Experts of a small language model: 160 experts in each of 8 layers, 15122 steps.
Below are experts of layer 4 (counted from 0) of a mixture-of-experts language model. Rows are named gate (a neuron's input weights, with its number), up (a neuron's input weights, with its number) and show model dimensions 0-255. Each number is 128 + 24 x the weight over its row's rms, rounded and kept within 0 to 255.
Before each expert's rows: "comes after" lists some tokens at least twice as common just before its tokens as in all text. This comes from a sample of Wikipedia text that the model never trained on. Tokens count by the router's weight.

# expert 127
comes after: ".", " | ", "–", " ", " / (", ":"
gate0 [113 118 100 100 166 112 109 180 129 125 157 132 105 128 108  97 141 144 127 132  85 129 103 146  93 146 143 179 157 133 136 161 116 167 132 162 151 148 148 131 102 155 135 173  90 143 121 113 187  86 123  78 143 123 106 188 100 181 156 138  91 134 119 108 135 138 157 150 104  91 122 130 157 116  84 122 126 123 125 157 109 150 102 165 140 120 133 152 141 164  97 123 131 122 125 114 131 113  94  70 148 115 129 128 121  95 102 173 118  99 155 123 130 134 102 160 101 141  96  99 100 100 144 100 163 151 153 163 137 124 140 104 108 123 131 130 104 148 142 140 129 149 109 131 136 179 156 129 115  98 126  96 160 103 141 132 142  90 134 124 152 122 143 159 111 114 136 113 141  97 143 171 161 104  90 132 130 120 156 131 103 112 142 120 127  78 109 139 144 106 140 115 157  89 124 141  76 143 133 110 132 125 139 109 122 172 119 158 166 148 139 112 150 122 139 126 166 129 154  98 130 109 169 132 105 130 179 122 112 119 126 130 165 172 128 155 148 145 195 112 124 129 161 116 158 116  89 128 110 168 111 133 160 129 117 107]
up0 [136  98 124 168 119 160 135 155 162 152 132 154 143 113 140 131 141 102 110 142 130 147 138 184 112 138 112 141  92 120 154 168 157 133 163 184 123 140  85  91 108  85 103 151 113 125 143 154 146 168 122 142 150 140 161 134 158 167 158 170 117 134 127 126 160 123 126 100 124 118 135 138 137 116 142 154  98 148 124 163  96 120 151 131 169 101 152 137 118 146 124 143 146 113 129 181 121 124 104 146 126  89 146 119 150 187 130 148 165 143 131 167 148 149 123 120 132 182 135 130  86 132 126 180  93 140 110 125 153 144  97 100 127 128 159 132 146 131 141 112 120 134 119 139 111 129 126 114 115 168 132 164 173 127  63 118 109 147 133 130 127 128  71  79 123 102 136  75 171 140 138 142 115 135 159 190 119 104 131 105  96 150 115 156 107 145 128 106 102 100 110 174 152  89  98 158 130 141 135 123 168 136 146 108 146 160 109 150 138 150  62 142 122 107 124 140 119 109  95 155 115 134 132 158 110 147 159 136 161  92 129 138 148 134 167 151 156 127 148  99 140 119 131 162 110 107 125 123 163 105 131 152 116 122 143 156]
gate1 [134 128 118  81 105 112 152 143 140 150 138 119 104 150  95 108 139 122 123 159 139  85 150 137 131 100 126 142 100 149 132 140 156 173 108 157 151 135  91 119 159 124 127 100  68 132 117 164  94 125 115 138 100 111 156 113 169 100 142 114 133  81 116 139 124 139 128 145 126 117 147 194 127 120 145 119 118  96 100 161 123 110 104 132 134  96  96 104 133 116 170  94 118 149 135 157 102 110 131 131 126 148 133 116 144 119 142 130  69 161 149 134 128 135 105 127 101 143 113  88 152 110 122 133 114 162 143 116 112  99 137  98 110 139 142 133 157 103 152 105 138 132 169 103 142 122 147 184 160 170 155 156 143 127 115  99 129 136 110 131 116 179 149 102 155 169  98  98 140 129 129 169 148 130  88 158 130 123 157 115 124 132 115 161 105 115 189 152 118 170 157 107 119 135 165 118 133 118 104 118  99 122  83 152 155 152  67 108 113 127 113 160 103 175 146 159 124 146 143 101  84 164  90 101  93 129 136 130 107 144 110 136 192 105 187 130 122 122 117 101  95 117 115 167 154 149 104 143 105 115 115 143 126 127 121 100]
up1 [118 134 165 127  85 144 131 117 140  93 119 120 139 141 139 156 145 122 135 138  67 150 163 120 167 126  91 165  93 128 131 127 185 109 102 129 146 166 114  76 102 125 117 136 146 108 128 142 114 150 119 132 137 119 109 119 125 175 165 145 123 110 130 137 113  93 141 115 131 132 136 162 102 141 137 133 115  72 131 115 139 122 127  89 114 123 119  95 119 119 139 137 155  97 134 156 126 121 132 122 111 130 108 148 128 166 107  87 123 151 136 140 125 100 155 137  86 117  78 126 127 111 145 144 123 156 163  70 121  99 136 174 149 147 121 135 124 138 134 137 142 146 150 118 152 131 132  90 163 134 150 178 178 119 118  76  93 120 113  89 124 165 173 154 132 145 136 174 110 151  96 168 155 114 133 140 153 168 120  95  77 136 118 119 155 148 138 154 163 148 148  94 120 111 142 153 146 106 146 127 117 109 113 162 132 114 147  91 134 137 113 161 141 148 122  84 183 158 105 148 108 129 111 107 142 167 142 126 130 106  94 125 158 162 115 112 123 181  99  79 175 163 147 144  98  77 120 152 147 107 134 138 138 139 134 172]
gate2 [158 138 150 107 132 100 124  76 125  85 119 130 139 129 139 137 132  85 113 153 177 155 188 162 131 157 106 139 133 124 126 114  77 135 134 160 132 103 112 127 110 169 143 116 137 127 164 115 138 124 172 146 124 113 151 153 100  97 134  99 152 164 150 119 141 110 118 133 102 142 134 174 141 133 149  95 145 125 140 111 131 128  83 124  99  86 115 143 161 111 145 159 122 132 106  81 157 156 137  99 123 139 149 108 135 105 115 141 122 127 104 157 120 119 142 167 154 152 104 126 149 145 147 180 128  86 143 127 133 157  85 115  86 163 101 109 168 123 125 152 110 123 112 135  73 157 168  73 139 131 149 126 131 103 116 129  72 135 120 112  91  87 131  98 116 120  77 145 123 121 129 143 123  96 126 138 136 190 141 128 146 100 141 155 148 113  72 137 106 116 119 113 120 125 114 134 139 148 136 108 128 126 141 134 119 163 187 112 117 113 137 102  93 103 107 175 182 140 190 106 113 123 152 113 134 137 124 170 132 151 110 182 128 103  90 102 145 108 116 141 144 126 121 119 126 122 141 119 103  89 134 123 129 165 166 137]
up2 [105 105 126 106 105 111 153 138 137 128 107 127 146 166 141 143 149 140  91  67  97  90 166 118 149 129 123 139 134  89 130 111  98 134 156 112 124 101 109 131  99 122 106 127 116 128 124 112  92 120 125 152  85 105 159 102 152 128 118  91 146 134  72 120 153 140 142 169 113 122 107  74 133 122 170  77 160 139 140 181 136 109 139 141 148 116 140  87 121 126 135 131 160 110 147 123 121 139  82 149 142 102 176 174 111 151 128 122 135 134 114 135 178 136 100 128 146  90 142 148 166 139  82 138 144 128 146 121 102 143 118 111 110 139 131 149 127 130 125  90  87 133 157 135 143 176 110 167 144 135 137 123  88 138 159 111 118 129 152 145 150 135 115 128 152 110 107  91 164 113 158 122 104 161  94 182 170 158 130 133 136 121 171 150 100 163 191 145 124 133 101 174 130 127 105  91  76 100 165 122 130 110 155 168 121 146 125 126 154 159 123  83 147 101 145 135 147 122 133 131 123 115  97 107 126 100 136 141 112 132 108 125  87  82 167 148 128 143  98 102 126 132 102 125 113 124 102 168 136 154 124 154  82 125 146 114]
gate3 [104  94 123  87 160  83 160 136 166 141 119 126 111 154 183 162 131  81 116 141 159  90 128 126 124 117 127 148 144 106 165 125 129 129 136 164 157 145 125 136  90 140 110  98 109 118 134 131 131 137 126 122 165 154 139 159 145 146 112 160 150 132 120 131 144 151  95 128 155 174  93 125 105 123 144 140 141 109 127 161 103  83 108 129 138 131 118  61  73 130 143 148 108 116 140 163 134 114 100 184 111 111 132  94 121 148 120 144 141 147 156 109 148 147 134 161 134 117 105 159 135 147 139 106 119 128 130 145 131 116 119 108 156 150 109 191 111 135 103 135  95 124 125 198 106 143  99 170 166 104 124 127 130  58 114 116 104 104 102 156 122 135 106  95 122 225 112 128 104 132 124 147 118 143 121 161 144 111 156 121 131 152 118 128 123 141 119 104  95 137  98 170 111 155 143 121 109 123 142 115 125 136 114  87 132 108 143  99 124 126 134 163 158 126 153 160 118 128 149 130 143  93 162 127 143  88 111 112 120 108 105 150 116 156  80 138 138 116 147 131 115  89  79 123 126 142 113 162 131 120 130 135  73 155 117 168]
up3 [123 114  91 121 138 148 143 174 160 108 106  93 150 163 164 117 160 116 173 150 134 152 150 149 167 164 127 131 147 112 145 161 138 131 137 110 144 123 124 148 135 165 120 130 137 139 124 150  88 186 123  98 136 126 133 114 101 179 163 144 139 116 115 135 125 124 114  92  92 130 113 129  94  90 112 152 128 105 121 114 139 125 125 106 135 182 145 104 128 109 123 115  99 103 143 158 147 142 161  79 143 119 109 128 104  93 146 116 120 141 122  87  83 107 133 130 143 108 116 117 146  83 165 123 105 118  99 116 129  96 142 141 104 126 146 136 147 133 139  81 151 121 110 162 106 146 143 124 151  74 103 127 185 138 123 123 107  96 139 135  89 143 102 112 152 159 116 139 168 144 111 105 172 161 145 172 178 154 164 122 141 145 113 156 156 123 137 109 110 104 138 146 142 111 131 119 128 158 130 125 132 138 141 130 131 115  94 132 187 132 131 177 127 133  94 168 159 133  82 149 115 114 106 115 164  74  89 178 110 103 123 132 121 107 108  85 114 166 176 127 128 148 122 137  84 108 102 115 147 152 119 109 110 114  70 120]

# expert 63
comes after: "0", " |", " | ", "–", ".", "| "
gate4 [125 131 117 158 136 159 124 105  99 149  94 106 127 137 137 163 130 135 128 121 151  79 158 134 137 128 153 112 116 158  97  73 141 140 131 161 153 163 133 125 125 130 170 175  97 107 123  61 146 120 149 135 130 126 107 151 109 130  94 115 127  94 125 132 159 155 104 190  90 117 125 128 141 146 117  91 117 134  89 125 118 101 102 151 150 139 141 170 129 155 128  92 140 110 140 146 117 139 175 145 108 128 154 130 126 111 129  85 102 122  95 131 121  92 128  98 128  94 130 126 110 153 137 150 139 155 127 148 148 143 141 137  94 148 124 132 139 103 128 160 156  93 138 112 170 128 116 138 141  65 123 108  88 113 154 171  89 169 125  64 106 155  93 171 118 136 110 132 139 112 131 139 165 169 140 124  72 168 118 165 103 117 120 168 100 131 127 128 163 120  84  93 132 115 100 136 172 161  98 113 146 134 138 135 100 116 151 178 122 136 123 171 121 153  69 106 100 116 123 128 162 131 156 110  95 145 121 160 140 166 100 144 123 126 127 143 150 142 143 109 148 149 122 135 101 112 135 132  86 125 110 138 146 145 109 168]
up4 [130 140 112 132 128 123 136 164 137 119 122 165 161 150 157 144 165 134 109  98 124 148 153 102 159 146 155 138 138 127 170 140 121 147 148 107 145 100 133  88 133 123 111 156  86 131 129 181  95 139  99 127 140 133 160  94 107 127 138 127 118 145 116 123 153 140  91  92 130 132 138 161 111  94 156 126  98 124 113 140 140 135 139 127 131 161 144  97 118 110 110 167 132  99 115 118 170 111 133 118 165 139  75 153 127 147 124 134 140 101 163 169 137 131 133 150 114 186 132 131 139 179 158 125 121 176  76 158  96 105 163  93 143 137 160  70 120 131 132 145 129 188 103 187 118 163 114 142 113 142 112 121 154 127 154 101 121 155 139 117 171 114 144 121 169 129 112 169 149  72  82 117 143 146 130 161 133 114 156 145 134 146 124  93 141 112 115 139  94 136 137 109 137 135 122 129  60 122 130 114 125 119 121 104 121 161 119 136 115 114 158 127  89 150 124 130 146 110 128  94 112 123 123 110 144 184 139 157  97 146 125 113 134 112 139 141  92 115 170 151 180 109 172 140  87  82 117  99 141 134 112 114 154 134 182 112]
gate5 [148 134 104 145 130  73  96 162 150 124 146 112 107 120 135 106  86 112 124 116  86 152 105 109 157 137 144 142  87 139 125 119 127 132 111 143 175  90 150 129  89 125  97 136 132 131 124 122 139 141 138 141 102 131 144 117  94 101 147 113 146 108  77 102 124 102 137 134  94 131 127 160 149 128 149 112 114 128  86 116  97 136 127 148 192 148 118 129 103 103 144 133 135  99 128 130  72 120 167 138 130  83 126 160 103 122 144 106 120 130  99 159 101 125 114 169 160 112 127 128 140 146 130 126  92  73  90 162 116 114  72 125 127 129 118 156 157 107 126 122 115  92  95 118 112 132 126 161 147  80 138 146 131 150 130  93 109 174 192 126 163 146 134 107 122  97 101  97 111  78  99 156 136 156 132 123 139  89 128 124  86 107 173 114 102 109 141 121  95 108 107 129 152 145 104  94 111 112 185 107 119 121 114 172 126 108 151 162 117 117 132 132 162 124 171 130  83 116  93 153 110 161 155 132 105 123 109  87 135 117 127  96 149 133 163 108 117 102 153 142 124 172 143 155 150 121 152 105  93 135 118 145 165 150 161 131]
up5 [107 129 160 145 139 109 138 110 114 180  90 111 130 127 149 119 137 104 130 102 143 114 180 120 152 143 142 123 132 121 124 139 144 105 135 152 136 149 161  73 143 121 164 136 155 134 145 150 151 138  86 122 135 119 113 124 136 158 101 102 201 114 159 118 115 127 119 114 132 113 161 123  70 114 142 151 123 134 159 120 158 104 125  74 166 120 119 126 137 102 125 128 149 170 151 127 159 156 100 117 150 120 145 124 148 117 112 165 161 138 133  82 158 114 153  97 100 139 103  96 154 101 120 153 117 154 125 117 127  80 114 157 118 134 122 109 124 137 154 102  72 152 125 173 101 148 124  90 132 112 153  89 146 124 125 103 143 130  71 127  99 120 142 156 161 160 105 115 157 160 113 124 147 151 172 153 158 101 128 103 134 105  97 146 142 145 137 131 152 145  79 120  81  63 109 160 141 126 156 115 114 123 107 124 151 108 102  76 132 131 103 151 158 135 119 124 164 152 103 133 108 121  75 160 117  94 141 158  94 120 162 108  92 127  95 114 135 123 110 122  77 136 126  95 146 128 183 119 162 145 117 145 121 120 135 140]
gate6 [144 117 143 148 133 132 115 116 128 125 158 124 123 163 136 167 125 111 137 128 102 104 118  64 115  80 170 151 123 120 117 129 166  68 110 112 149 106 150 108  87 146 100 140 102  94 124 135 134 146 109 135 133 142 110  97 148 121 146 148 124 109 108 129 126 157 149 130 168 113 115 112 121 125 125 127 126 105 140  80 133 103 182 134 146 157 121 107 101 103 127 116 143 136 114 155 105 124 166  76 132 123 146 126 135 119 110 125  78  93 101 113 119 120 128  83 114 140 155  80  98  69  94 137 100 132  86 160  95 125 148 132 159 115 162 109 123 158 108 103 131 131  92 135 119 116 131 133 115 137 151 153 162 111 124 121 106 118 111 162 172  92 115 175 170 122 127 108 118 139 105 150 138 144  87 149 131 102 134 129 122 184 119 131  86 134 149 111 160 137 153 112 132 139 174  63 122 124 152 127 108 144 117 155 164 138 119  79 159 115 138 142 113 144 118  71  96 146 137 127 149 148 110 164 121 123 114 166 130 115 129  89 119  92 115 174 183 139 148 132 152 163 150  92 148 131  86 110 103 143 131  90 116 149 100 154]
up6 [132 115 136 163  96 153 146  96 103 142 120 134 148  89  94 117  84 161 157 173 170  99 124 168 123  96 117 141 105 127 142 138 104 110 157 125 110 107 124 102 149  88  85 147 164 135 118  77 148 117 147 153  97 146  97 120 150  82 117 107 154 125 118 190 124 135 152 105 133 123  88  76 147 144 110 128 121 119 152 145 165 125  88 108 156 125 126 113 120  98 113  94  99 158 128 119 100 154 127 146 104 166 122  96 134 167 136 173 123 129 132 122 162 127 158  89 150  93 155  97 177 126 118 112  78 107 104 107 157 106 119 154  70 134 130 147 142 148 133  97 150  86 123 108 115  98 123 133 158 148 119 147 134 156 132 123 142 147 150 113 125 153 109 151 154 156 136 110 138 122 128 164 133 141 125  80 126 107  88 147 133 127 152 160  99 101 108 120 130 124 145 132 167 130 107 140 116  89 124 129 137 153 148 138 145  95 150 160 163 147 134 171 135 143 155 108  86 113 103 134 133 104 148 127 122 118 134 114 121 106 149 158 151 126 151 158 125 133 176 126 105  66  98 129 153  94  88 154 124 176 145 139 120 139 156 116]
gate7 [166 111 100 150 117 124 134 136 170  95 161 133 141 157 141 145  84  92  94 107  89 138 145 114  95 114 119 133 145 119  97 131 145 138 138  83 116 181 143  99  99 154 138 137 153 113 146 129 110 128 121 109  98 101  94 129 155 131  68 135 133 116 129 131  93 184  79 119 103  97  98 160 137 105 125 135 125 118  89  93 108 132 133 158 141 120 113 167 135 111 144  94 130 137 146 107 143 127 106 132  96 107 142 113 147 156  95 124 159 143 169 129 126 110 144 155 163 110 113 121 132 103 122 155 100 128 148 145 140  92 114  86 135 129 135 170 137 134 196 101 151 123 143 132 133 166  90 115 117  88  95 160 123 115  97  94 155 168 153 117 151 137 138  82 110 135 143 144  68 129 102 136 157 140 113 168 176 104 120 126 127 116  87 151 105 127 106 124 138 113  88 104 104  88 100 108 103 130 154 125 121 133  94 162 131 132 132 110 123 108 119 119 133 104 134 116 123 114 120 108 160 152 116 125 110  89 127 121 108 131 146 161 157 145  80 107 119 108 157 110 168  94 116 122 180 146 152 107 126  99  82 167 116 133 108 173]
up7 [126 145 139 148 113  97 130 113 117 132 144 143 127 151 117 171 159 123  74 114 133 117 130 148 101  66 112 144 127  96 150 157 123 105 129 131  94  74 120 144 137  73 137 134 130 143 150 114 134 105 136 137 122  98  86 140  89 159  83 132 136 143  88 127 119 105 121 143 138 126 112 137 112 138 121 138 118 128 133 136 112 118  86 106 109 103 107 139 131 104 128 103  83 140 158 127 127 146 116 109 136  80 104 170 121 179 183 157  99 121 102  82 144 126 128 166 162 176  76  95 130 142 106 114 147  94  77 145 112 141 135 149 119 111 106 119 137 112 184 104 137 146 160 107 127 189 171 129 142 145 152 154 119 148 161 148 161 188 114 107 119 129 123 134 118 164 139 141 150 120 109 138 122 126  92 116 117 132  84  72 112 114 136 117  86 129 114 163 130 140 114 144  92 125  82 121 133 103 156 130 128  96 146 129 142  75 150 162 107 117 109  84 104 156 143 127 183 120 137 173 172 138 147 114 113 100 124 107 115 137 144 127 128 101 126 129 115 105 105 127 124 147  97 151 110  97 104 145 156  97 135 132 157 142 122 147]

# expert 23
comes after: " |", " |  |", " in ", ", ", " (", "–"
gate1 [135 149 179 151 118  88 161 151 156 132 100 127  98 117 100 141 114 120 106 127  97 152 150 147 124 130 137 129 157 111 124 153  87 151 136 153 115 129 167 126 163 136  94  97 114 130 156 122 142 113 127 149 150 132 111 104  82 169 133 135 171 156 125  90 144 134 142  98 129 118 126 143 141 149 133 146  91 131 129 119 130 110 150 121 183  99  84 127 110 159 125  62 140 154 138  93 199 167  99  81  84 134  81 146 119 120 139 172 138 127 156 155 108  96 120  98 168 137 111 143 137 130 105 117 118 127 143 106 152 131 132  98 105 112  83 130 127 126 136 104 115 129 110 125  94 133 119 110 120 164 117 139 141 123 145 148  90 152 169 181 148 128 128 112 126 153 124 111 119 136  91 121 133 143 126 123 102  88 146 129 144 165 128 117 108 128 161 129  74 100 137 140 159 222 135 129 102 143 151 131  89 129 125 132 142 104 165 148 136  83 118 131 116  97  94 165  98 150 139 111 162 144 104  82 107 156 111  99 144 133 159 153 119 132 159 160 139 150 129  94 127 167 110  86 126 140 103 111 118 110 133 116 142 131 144 111]
up1 [166 102 122 100 111 154 102  75 120 161 114 156 124 162 112 115 147 120 121 124 139 151  90  65 128 106 138 125 131 162 164  61 162 106 164 116 134 183  74 141  95 168  91 150 103 143 102 138 157 137 102 113 120 115 132 130 111 130 111 173 144 109 132 108 128 152 154 155 150 132 146 109 124 103 176 119 130 115 150 140 147 102 143 115 141 122 128 123 136 149 103 133 143 125 117 179  92 111 116 134 148 149 127 124 146  92 143 122 118 142 129  85 133 117 133 128  76  93  99 109 147 167  94  97 132 192 147 154 114 135 130  99 146 128 112 121 113 146 123 125 180 156 132 134 182 110 111 116 117 128 145 121 124 107 163 129 121 106 113 121 125 151 116 116 137 117 141 128 110 168 161 142 113 101 131 177 106 146 100 148  71 152 112 155 132 118 147 104 147 178 142 119 109 107  62 115 135  72  91 126 104 118  96 121  90 116 133  80 112 177 103  97 117  99 167 114 116 115 106 140 138 155 159 103 136  89 126 143 110 152 120 160 131 116 114 110 133 125 112 125 108 104 142 140 133 148 118 126 113 140 123 114  96 144 138 167]
gate2 [126 146 129 128 146 107 112 144 173 134 126 127 132 111 156 109 109 147  99 112 149 108 106 184 128 124 130 153 130 141  99 118 110 113 129 126 102 122 120 144 120 103 175 154 119 107 145 121 114 137 163 141 115 142 162 109 148 129 161 135 201 145 135 169 177 121  97 116 103 143 138 115 125  86 103 145  95 117 113 132 121 116 110 119 188  93 120 145 140 121 148 154 107 147 138 134 113 102 144 143 121 101  97 155 129 146 141 126 137 159 110 138  99 132 141 143 116 125 156 152 181 153 128 120 106 148 113 131 155 158  66 163 131 119 157 144 129 159 149 188 163 136 109 132 102 140 103 145  98 159 103 125 152  71 130 114 150  67  80 154 105 123 152 176  98 147 118 133 156 118  93  79 159 148 131 117 106 105 137 123  96 129 133 125  93 146 119 140 143 148 140 108 137 146 115 115 130 103 136 123 120 101 137 145 134 161 178 142 164  90 113 133 131  98  67 172 161 176 133 127 174 130 139 163 137 163 131 150 127 133 146 156 104 149 153 130 107 103 117 123 142 107  93 104 156 165 137 146 144 113 126 138 157 135  76 174]
up2 [105 111 134 145 146 157 112 106  92 149  86 111 119 106 114 121  98 159 150 121 126 101 133  95 140 150 134  85 133 185  86  93 110 127 122 161  84 179 122  96 156 153  99 154 119 135  87  62 141 115 115 117  91  88 173 129 143 174 134 115 136 131 126 101 144 130 128 131  82 175 157 163 109 117  91 113 126 147 122 168  85  99 105 107 142 112 125 117 130 134 132 172 124 112 141 112  84 111  95 153 113 130 160 138 114 135 152 102 117 122 114 157 153  93 108 161 117  94 130 105 149 134  95 123 147 168 109 152 118 131 133  98 156 119 137 154 136 126 145 182 135 131 141 132 118 145 132 166 107 181 105 100 126 102  87 161 106 119 142 148 137 128 173 139 148 142 103 143 128 113 110 106 160 117 117 155 147 132 127 114  96 113 182 139 120 157 115  70 111 120 164 105  97 143 145 141 125 108 133 128 111 123 159 124 104 164 137 108 135 138 146 129 155 134 158 124 146 129 145 109 138 153 134 118  98 142 124 166  90 163 109 156 121 161 151  88  87  99 139 130  87 122  89 135 143  99 140 116 140 133 140 125 169 133  83 141]
gate3 [135 129 131 111 130 122  93 103 148 147 123 147 181 138 124 119 173 177 128 122 128 125 148 132 131 103 100 111 153 117 137 157 163 118 120 158 132 124 106 159 110  77 149 163 143 118  97 176 116 144 139  67 127  84  95 133 147 152 116  86  84 147 117 122 141 145 102 127 146 131  90  94 149 145 123 163 111 145 114 120 118 133 127 108 141 119 113 126 117 173 167  91 128  94  77 143 154 117 127 115 124 116 164  86 137 151 126 117 109 118  89 115 140 158 138 139 128 160 103 128  98  86 130 131 147 156 139  98 137 143 123 129 151 166  99 113 130 156 122 122 135 125 175 167 127 137 120 109 146 144 117 126 154 123 129 113 140 136 113  78 135 147 129 109 157 119 145 162 158 161 157 165 140  97 131 123 146 157 122 133 173 103 125 138 143 120 101 157 122 120 105  65 121 111 107 173 102 143 123 133 118  80 118 122 114  89 127 168 150 160 100 102 140 124 124  72 105 141 112 187 124 150  83 108 155 156 182  91 144 136 109 119 130 131  95 113 127 139 161 100  79 104 136 138  96 134  82 141 141 142 135 137 132 121 148  65]
up3 [103 150 110 135 125 106 109 162 203 162 115 141 155 133 149 151 140 170 111 111 144 183 115 131 152 107 113 107  79 111 107 175 121 155 131 129 110 105 149 153 119  87 149 134 116 112 120 156 144 115 103 105 169 111 115 104 113 132 142  77 157 106  82 123 106 157 136 130 172 144 121 144 148 124 125 127 105 122 119 155 113 122 132 146 143 111 131 108 136 121 114 153  77 137 101  79 104 131 123 119 122 149 104 124 118 149 113 108 121 123 136 100 119 190 208 130 144 125 150 153 157 154 121 127 145 138 136  88  73 128 120 118 106 135 176 120 120 120 150 135 121 118 125 113 110 122 118 134 131 165 112 100 167 121 100 135 115 121 113 140 169  95 157 107 112 108 108 111 100 148 147  92 140  93 162 119 118 141 141 105 142 115 125 175 162 127 125 138  92 100 132 130 114 139 123 121  88 151 117 129 125 134  85 116 142 148 116 128  94 121  70 140 147 147 146 128 156 128 152 114 144 131 104 100 147 134 113 123 138 164  82 112 159 141 104 165 125 118 153 105 116  87 175  96 101 128 123 127 167 206  71 107 139 103 151 133]
gate4 [106 105 165 146 114  90 125 137 121 104 153 152 184 157 170 138 125 135 157 128 109 161 152 155  73 129 133 143  92 120 150 137 144 115 126 127 128 105 168  82 141 125 120 113  90 149 111 127 148 105 117 150 154 107  97  83 146 132 209 112 122 141 106 130 134 132 167 128 145 164 126 148 101 119 143 152 152  96 143 130  77 124 108 127 112 113 109 157 114 133 156 105 110 142 146 111 156 122 136  72 105 119 130  84 117 116 149 124 103 116 126 119 164 121 152  94 109 109 166 166 114 140 109 148 179 105 176 131 195 127 160 115 100 146 159 131 154 142 152 114 129 126 128  98 137 150 123 134 150 155 122 107 137 107 146 131 116 171 105 136  97 130 110 138 151 100  96 115 137  97 133 113  60 143 133 167 120 178 123 112 115 149 139 130 168 147 157 129 131 116 117 152 102 160 123 105 121 141 145 119 147 155 133 138 157 103 140 121 159 149  87 131 129 145 169 131 161 144 141 131 156  98 137 118 131  68 140 107 132 132  95 104 130 105 135  58 134 106 108 155 157 125 137 134 122 111 140  94  83 127 138 116  84 129 115  92]
up4 [120  99 136 119 139 209 125 123 151 158 125 137 126  14 137 165 111 112 111 109 111 121 121  92 223 143 141 111 125 145 160 163 120 131 136 133  95 114 138 116 150  91 113 128 137 112 144 130 150 113 126 112 159 102 143 131 117 169  81 150 158 121 170 113 125 143 141 104 127  96 150 122 125  93 110 137 119 142 135  89 160  88 158 134 146 119 157 114 164 149  94 157 174 125 144 121 147 141 114 159 115 125 143 126 177 101 100 141 168 110 120 106 124 126 142 137 112 141 132 110 120 153 147 115 100 127  78  97  90 154 115 152 143 144 154 110 121 115 125 132 107 132 122 165 122 126 119 148 109 100 131 171  94 121 122 104 106 161 154 111 130 152 123 145  82 114 150 139 111 116 131 162 123  85 113 101 139  97 112 149 129 100 150 107 115 133 114  97 132 152 139 144 126 113 138 102 113 144  92 171 133 144 109 154 153 159 101 122 116 124 161 127  96 109 138 129 127  67 130 113 126 137 102 176  79  93 141 138 138 167 158 141 139 146 127 163 144 130 129  93 145 113 113 114 137 161 111 111 129 158 105 126 122 116 122 161]